Weights of a small mixture-of-experts language model, trained from scratch on English Wikipedia: 47.9M parameters, 2 picks a token.
Below are experts of layer 8 (counted from 0) of a mixture-of-experts language model. Rows are named router (the router's row for the expert), down (a neuron's output weights, with its number) and show model dimensions 0-191. Each number is 128 + 32 x the weight over its row's rms, rounded and kept within 0 to 255. Numbers have three digits each.
Before each expert's rows: a language model's description of what the expert responds to. This comes from a sample of Wikipedia text that the model never trained on.

# expert 33
Words inside quoted titles, nicknames and foreign names in lists, such as You, Love, Gold, III, ellipses and exclamation marks.
router:128177088145064120136138153173148141106112105163176114132112127158137171119114172126132161098067103115124136098114084086100174115162151131162158147123192048134153180156134101084166103094147083124155106116087099171117114149118141089121135121113158181091166117117104065127122157085179089128175163090129151161111103157153123119132111082120116124130116162100171097079111113125119140115075208160171106211129107094216114171078113130113155087158086129082120133152145159159057153188072117135148089116125147186120103120153088135132190127120106109201191132123154167177104103098122127137
down1:135131115150106096144124087146178087115133124121178130142108176128111137191075110118062142198187117145100160136095136087101117097084090140199151172099147147067123123179155076144158129102159177101118064101127132096174156092145067099126115120126100102177157163132167123142115139108152114126153124142095096139167174205094164170166076142111096125150135136109110095149131099077113099116150161097134163155137098147185143116137120128137148142184147120128090168089100153104094109130093094127111055131162075180084161171135091184075146103173119101066129164155155124190097137184089074133

# expert 29
Single capital letters beginning names (S, M, R, J) and digit pieces in vote counts inside election and cast tables.
router:172154091127076160135170138147126175136093059190128154153152165160108158171121116121112127141082101085127125080129074092094108077113127129110131119125137117194135155129161088136145105132153078120168113171057129159133134142124131154148106171088177129072185132136102099098122131119157080167183138093161103125082088201084185152109125141120185165143110115083151106083116110109106160094055198152143117164173077075153081124108141108117171154148086109114127168178098123138099137210116068169157113122142140172069109130124120143180157122135168109125187090113133132178084113101108131144
down0:069146125084147139143118130129087106155160143156138131113132145151157117178179111126141129094134018102143161116162051159110094108154106085141143134117141146139110167113167180132123129140189113138171121164151142136083099126108133109156113130162138145051134112159115096139104119108091255174123177085169080181146141154070107121084085190089157115187138108120134130129161140107128148119098123154150133167118052110151111186066124170168156096136079126192120103179111099125084090068120133121170110105100145118121127143137079112178072160154096112141130093120102122119119122173133142158

# expert 39
Final pieces of surnames, titles and names before a comma, bracket or bar, such as Jones, inson, River, closing quote marks.
router:102180089078129152149145129185121128100135117163192105131120140153144183135069146098144148091108137064132118139151084096083185128144124092162174152116190071148101148163131111109147149098137072098116098143065122118098129147125146118151108121159148163080104152134127120079114150145172070104180171125138186168082122152133150126089126167119151139151115142100144084092148120128100130086063222125167069168162105084128081165107142142127145122178084147098130082070112171190116142199082127154145101144110184152148119091132071119090166126137135152185136145141126149172045099111116114169
down1:197112125104138108143151120133108084144151193145083108134200173102099119169166088170090130158156144122112100119077133121127157186115119151100158129132119160141138155159167147129107086164140116064113152146167123091096132143169057139171096061115117190096112103156110204162059082157111181101071116106127090121191140072101174114119114098165129138124117099139144162104138117136137106149146104165083128050122111193076139177161131042102133160147142114099177179136175139139096079125147096082106135123171072136120131144122145144130087155080117110172085088151103178097170139140137130123

# expert 16
First pieces of proper names, often places, such as Los, San, New, Met(ropolitan), Mont, Charl, often in tables or coordinate lines.
router:105118098094129111190141150156139191154128124149163136095120160178156185113130115150137127166172131091153187117154119080059136122076161088178142117109151142098113173157130135139144111124192040142147132160087147168125099140132105156124157137062141174074127105116157135101092140160214106117150140120131147137096097120140119148097143113147129119116100160121102112074119112095115144136082212131148113130154111097186177099101097175129110132183054109082154079084106131151088167197069073126126096098112171150146126043093077145109134145185098150153203160113119135101122111132117119150
down0:113130050140154084142152174156158083122127074121134122146140097108115131154200122148140108137182051153101115112085112101139157116166115101107102085137154114077152158054158154147097148157095107131136134134167170106172136134131064091117144149093118110146119057101142109138120162116085141109133203182096123153109097141137124200140151097139139104114189102116112119110183157172183131107207102172092146150163084155154126146068149114118110127172064110207178126119133099155093147178145088147127073133124118102090100145107137097123049076106148152201119118118131153144167176110145169119

# expert 22
Personal first names or their endings (David, Chris, Federico, Gloria, Ritchie), often in sports draws, tables and credits.
router:148165131120119128119132104174117133119169137176153157103132170159157200112091152140096134115113110070086097137151092084076108086151129109147147107098136128173130142155117146141134163111152097078152050155084118146120145121102119101177104137162157183103134090098183091089101152116165091089205176079122168193107113111141175158111128143145099130114115100114167081080170103103102126108089213129167109174162038077138115184137139138153096107184076103104118111073124159092145158194076123153179110141175159134082106151106089171123153091110126149164134115117099130187087125156118138139
down5:079131144148058099143098175155154150104116199078088132115151156108143151108140097165087146057108155165119125132081142085120085110150216154146108125107163168108172155160124141100152187138092173126138136187118139137099146154137083146135154138116145116144175156158097131084123103081084012100177166142163153156095153104110073098131140150160061093161078156216100141133163127113102146089127123114143112114079090123133103078109138087180115158152096139138122168085073181143138138122167142140163137138175152114084094107153109091145132078158110130141169180144105119139120076146167138112

# expert 8
Word pieces in infobox field names and stat labels before colons or table bars, such as Length, Turnout, elevation, Total.
router:137166072077088154169135178142128155117115088118201078145128127147137162104064173113112155090153178079106117099138101095055117152120166062154150125148136113164094146129148134119124177071110064086128095122065108128132153114102108151163139151171139153115114113117129111082093146116191082131167160139155167175119187121108125135165132144146160105125077189105153143131093117118124136085116183137120109159159078070159097194104124092158157063173124148115118061115129105181121144157124121116173111160076154162098105060137126100052151091120116178191148121133159142167105118143173144095
down1:128109105184145141096132068108136252225173133132099157150117128107115150149112144112156094145119149065078070164131124189145173113084154112124117125149102077164132138085106192090139084144187134153129111119095139105111197119084097139129141124142139100098161146125173139128143139155110218114135118136138065158121161216090080085167108121076109120155126124176121148099132125125125136141111149128090112091165131102164113136106143096145072162152111130122111169101089138160135124068143187131113140156103148110146056109048173136143115130142102072140127117134148083110186134174115137146

# expert 56
Short vowel-consonant pieces inside words, often scientific or technical, such as ag, ir, os, oph, as in imaging, carbon, philosophizing.
router:103115122124094156154136148156108178107161131158131128149120137153218148110096145103157122120095094092092083138105099082081135147119170101176155144131167106097111099110138116114171126086132081128159063195090123120095105110061117168156108124126157169090147146133100101114122151128121136117153161116158180169113097166111090139115098174113104146139119081119131124090179134110097152100082228123171091186123155083160143204124109178131192129146057128093188121103170130116130140153126086109143082171098150154143084085128071129106156104126136146168153163090144161218065092134122063125
down0:142133200111155113177130089097109114168139102069071150068151166090110117100115173149184080178140158140119113161114132088112165121133136170222157081170113092080117196156070124111177165175103144117085111089138144094156196193076140137121130133097096143137147140060153129060153091107105156108142166084120115124130107075150120123129143117118149150156106098104112136092189177145142153088084124156098124147088084076153148121152155134156160124139129144078160149094107170139183106120121128129167111086120148102168150203093143138134110122105098124132148142114156106102099058072071110097

# expert 31
Pipe separators and column headers in tables of election results and sports records, such as Votes, Candidate, Result, %, Goals.
router:166168091117123169176116071106100168073122087165141105137131156168162212138096187107117165147107129095136107115155116077087164110129167133148163067093183099151136144131154134117155139125134108132106059107089123139103138147090103099133105111072166101111138144053142123132097164122139094099150137153120169130120144180100145106102156109085157120095114168101159100089143092113116125061099139151143109163130094130149122169098133108110127068131146163152051133134051117115127176151105139172170145192186141204103075103144078133119190139077165124173153155154122128202148079172078100131
down2:171116108096147088143131144149172097176103110153090138112131171209129143159197136131102124050190101095168108175117086134132104081110135187175130144149126142113136137157140096078127123145158155117119129115093154167110124137167136155139076056117190086187174163124183046069092175125113074119138097152126142111121124068132155135101127092158156161100108199134128166125150054080106120173098081118156075144126126151120127074129122173119171112096127165190120088114084111100130158131152111142069128086115135091154103088139127149137111124198109107100099120175133139114134104088168159171

# expert 18
Opening quote marks before song titles in track lists, and prefix-like word starts such as sub, non, e(pithelium), U(dinese).
router:162174107141171136121152083149141165138113100188153121116109152189113167152080146111073123099071107091120108117172123118100127068148185115153163109115141075156160186098153103098171139173149094143156111077047130126153119143108124159118127157134141148065105118111125136094115169147170126086167143138108102097060092162136086114099141079139124178102091086091131142060160169115082141125073156155150072193161095112172159150111150097112120094186081148115118127104101159130101160177074055172135145089131167149124128090135085149087152142132121141124167160125164136200111128191138073104
down2:073105157135165144105182091197129106104131176174107090131172124119141123155215119146100126150131126153097111191091089107056053142124197127095224136161163131123099074134136103134152119116134102138105100186129140145040097124134146158125157145141216186114144181102131106122101181159092152155101076132078100145153103059159122103149119146133146128136121094117096121105101079175137206114117154158117155137122120139117105180115130163158103112106091137155106103121199094069145098111139153078147085179094123139084133141146149110172147108150122097148135159087118112120120158131092104104

# expert 15
Starts and pieces of country, nationality and ethnic names, such as United States, Turk, Arab, Portug, German, Belg.
router:105158103145124145131171134169111171091135115169144126085113116129102142122119120116149107108115151129144138083124094079068122127115119095163165146111170115128177158130100175150154145110155116150170113055075169123095127146088108145138106106126139167058148132122086133106106153175181065130147144118131139177100064139085124168062155090121130156121126089102164190056138086093095167062104204111137094159153130082196158123122133145135123134178033134096136140073121157136145178172138125170162144107147160119109112076131116175100165067114117134155217130116154111172132157140092110202
down0:075058189145104112100147067127161149094124183088062135112134108074120118105131165156116150151192103130056109127103150138082076092084158104171126093166107125140163059098125128142147095147083117138160161108123155146138143102149163118086157112156133116096122182160116114088056120148095117068166182088100112136145115174038147115147143133108196120114105126177142134122136116126106146103094146088144141214144118141149162151102177102169156099117128147161120146109081132148112165101075127132112143220109176123082119146162221118150152101170133098140154115082148099165153118121112117141

# expert 10
Capital-letter pieces of acronyms and model codes (USDA, MotoGP, F-4, VRML), plus radio, TV, Records, television words.
router:126143098095113146156187138137093116089114110194174137145102154169136164164078097105110112084085138109149121060167143084076159123141184129140194111111154066176151146153163118148129172126159074106179113120035117148106129163102094097158150114136112217055121119111099123111115118107165090124171149106113174104147108166111119109117147126155180112127086161068121111070149124108120145130104188143166094165167077113174090142136101103126170124141034074110108124082110125162096139185116146112139069144160166166129122096149113137127154098158099121164132153157150164153082081109142130175
down2:132106164120144155121106134106133155122168179099142172115148169125147198117122111154091145167180160139134148142170110087151140176124109071081163122126109121086209118142156140136074092198126182087139138137167182130098136123071156110155133167138143118150068138114173126145136097153153156141093096196097084121142097072152115136153140106099087153082110077169128170123155135105167139159135108095037091089135142131177142181119125150126099126126135123069199122126117121098166073093091048120124062134131092100137156159158040130155082102089097102118106127133132096176122083169159100123

# expert 0
Opening pieces of lowercase words split into several tokens, such as ph, pat, pl, tem in temporal, plus table pipes.
router:132191086124118145134133110162128138103126100143155094117123124166177184107106155173151171089114134110106110117111100081091125175078186148147120082124161087151133165126128076086129178125149091125149070095092118208170141139125120146139131110120130156079099138112093119118096122153115122096159165145132182070146085168136149110089133136133177165111120085114173107059138133123084142031066219147151068171126103145166058160113100136153146057175129082094156109126110143127109122179102153150105096176119140127133108093180055147100153135147097124190160118162150128156128076162125117093
down0:116146091145129118131114114175170101111098132139110178153115162160115134096124085150137126102107076136200085128164094140136103177103091138115117094135184078101107150099162163177171113087136095066099162075117146076061084079150156065151167133101069085087141133144088076108123185064146187101148130092130076170158120130093130100121110153093155038140140154119109144143152171132202150131108142140152101191154130173153091218101156139110120138126162164154100112164115142159122124084162142118127095101089160149126108157158162103112097133147171128191111104153173157127097083107133144091

# expert 6
Capital first pieces of non-English, often Indian, Turkic or Asian proper names and places, such as Har(idwar), Mah(ar), K(rida), T(utub).
router:191181108139111141109140095197118152083142095153104151106109126159122159089130165118131108150140068124142170080129096102098110121141174132190167130110158112151179147199133148121165123124153086171095123114097128171134087133134088092120131137143159148141155170103128106085108175128165084134189160120147176120107089180108150145067154106121147149069051117100151097068168115115059120113097179187132173154151090077157111112109149128134104078123093134092130134064121120136094161172144116223132117185167195111115130088148060180118141103078157093159171133166121104162117119108113141112
down5:074139115148170096149133169155090136086100137134113125140128110089112134131065144123132125089134046148101117109155085121132137144049137100094157135162128136120123127116118151225107114104106127093115121126118120128167083152110215093169119172138154064144168080133115121122117155147080221187090122087192119124124088169097153148108096122138183093094184091108171165162197154108137123096116178146138146141146123130125159148117168163059158132122115137158117127144045133119116063099144161109138102121146136124131143090150103200102080125138144141123155159125140136143043177117061102183

# expert 20
Country codes, position abbreviations and numbers in sports roster and results tables, such as MF, DF, FW, BRA, SRB, and bars.
router:163168090101136110156139110156183085077108105215146123108105154151156125142073077122126123129135144120126187118137062111113107105128165081147166093133146136154165145168097144115185148118162104126146109131075139149088135123123122114120137138104167173091146169097182080120104207088160069094187174116139133167093128152081156141148157110104117119110117135089145137096174133045134156088096180122107105152107107093177154224126084084074151140167074115063151169092125144118106144181082147144137134108159153154091100087142083156094158102071167128107156141118134114166098148152094184140
down0:075155146153085109195125109162107108110106162141114113134138092105125072115130083124097127154096100117180184122167167077127181109165147072165144070111105189188107134122139152154126162141080133155136116109101072110123156148145134098151209122149120081142149127155140176103096112143190095088107176105151058117137119188089126103086103147110117193122120124082120168107104138173129097155149147145128177154160073106131154156147171070127123118129137080157150108105121108131143155101085090093170141133087075103119145139152081159120099141215150085138121122192150102089165199105164203112

# expert 5
Final word pieces of proper names, mostly place names, such as -burg, -ville, -shire, -ington, -ar in Mahbubnagar, Trujillo.
router:116169097137099173147110128191098121085130151165159140106102150144164170120101140131138143094158121073129083132152070114064088082126138112187142108116193098141112146121104127138163167101115088120169086162096159145089174146094125126175106078134162181086136130124118119081095158139172074096180169067141179183093090128114146133086136144107133128125098114088141141090172112099104145110085228125174081161138101101135148186078153160135158144202076130106123082040145154151116162180136177109157095140107178145127102123113101126102136075146118150155150166105118116182089117079118128143
down2:166133067092125115180077141133155146186139123146085158110149189106112066119087085126080116120150062154181093074121107128111124169137151068157096131134146144112102152060109147078148102148109179128096115124139134123170077185190168150158132123108156124085102102127151147128116112107179152104114120132144144150185135132139109151118165094075137107088129102169122092110139108102131142126106176114107175183079120054152146135145118128105122155150095106142101182142138035147148186107114136135082112135147130102087058179068085192181158123135142121131101116131124147158211113178093124185

# expert 24
Middle fragments inside foreign surnames, team names and numbers, often Slavic names, such as Gr(g)ić, Vl(ad)yslav, G(a)špar.
router:114127069147124162104084127151134137125135108168196126103128148147154152125139158109191145110103134098126118101168032070043099101142134133184169071124161134127119150059151161131179161078157074090190093126100102152160152142136109148142071125122190180131172152093142131101136126108160091147168137106121187173097096110098145134093138097122078101119110106093168111085136099097107134047123191155141076155140129137148125170100143119152127127197069112114138088069108167110157168196097099148191111144162130158141102118132087117112179133119112134146124137134119146129081129137061170157
down0:177140161097164103189189163211092135127093122158088134126155141140110110104131132112144085175125067168045121130122118136151158110116118137109183146151144139147123099126130108150132155128132069106117173138142145122091043102155080193140134083166188170051121116129103108110093184101181139138095117112091173058096136135085095122150114081102135099170137182109155130175110132160119128146180134086126116118138117181096162142178130105159155172108139161093141148089089109067150168113096147132126141134112089116108150059122068135054131142109131133108133172102121148187135157105132211152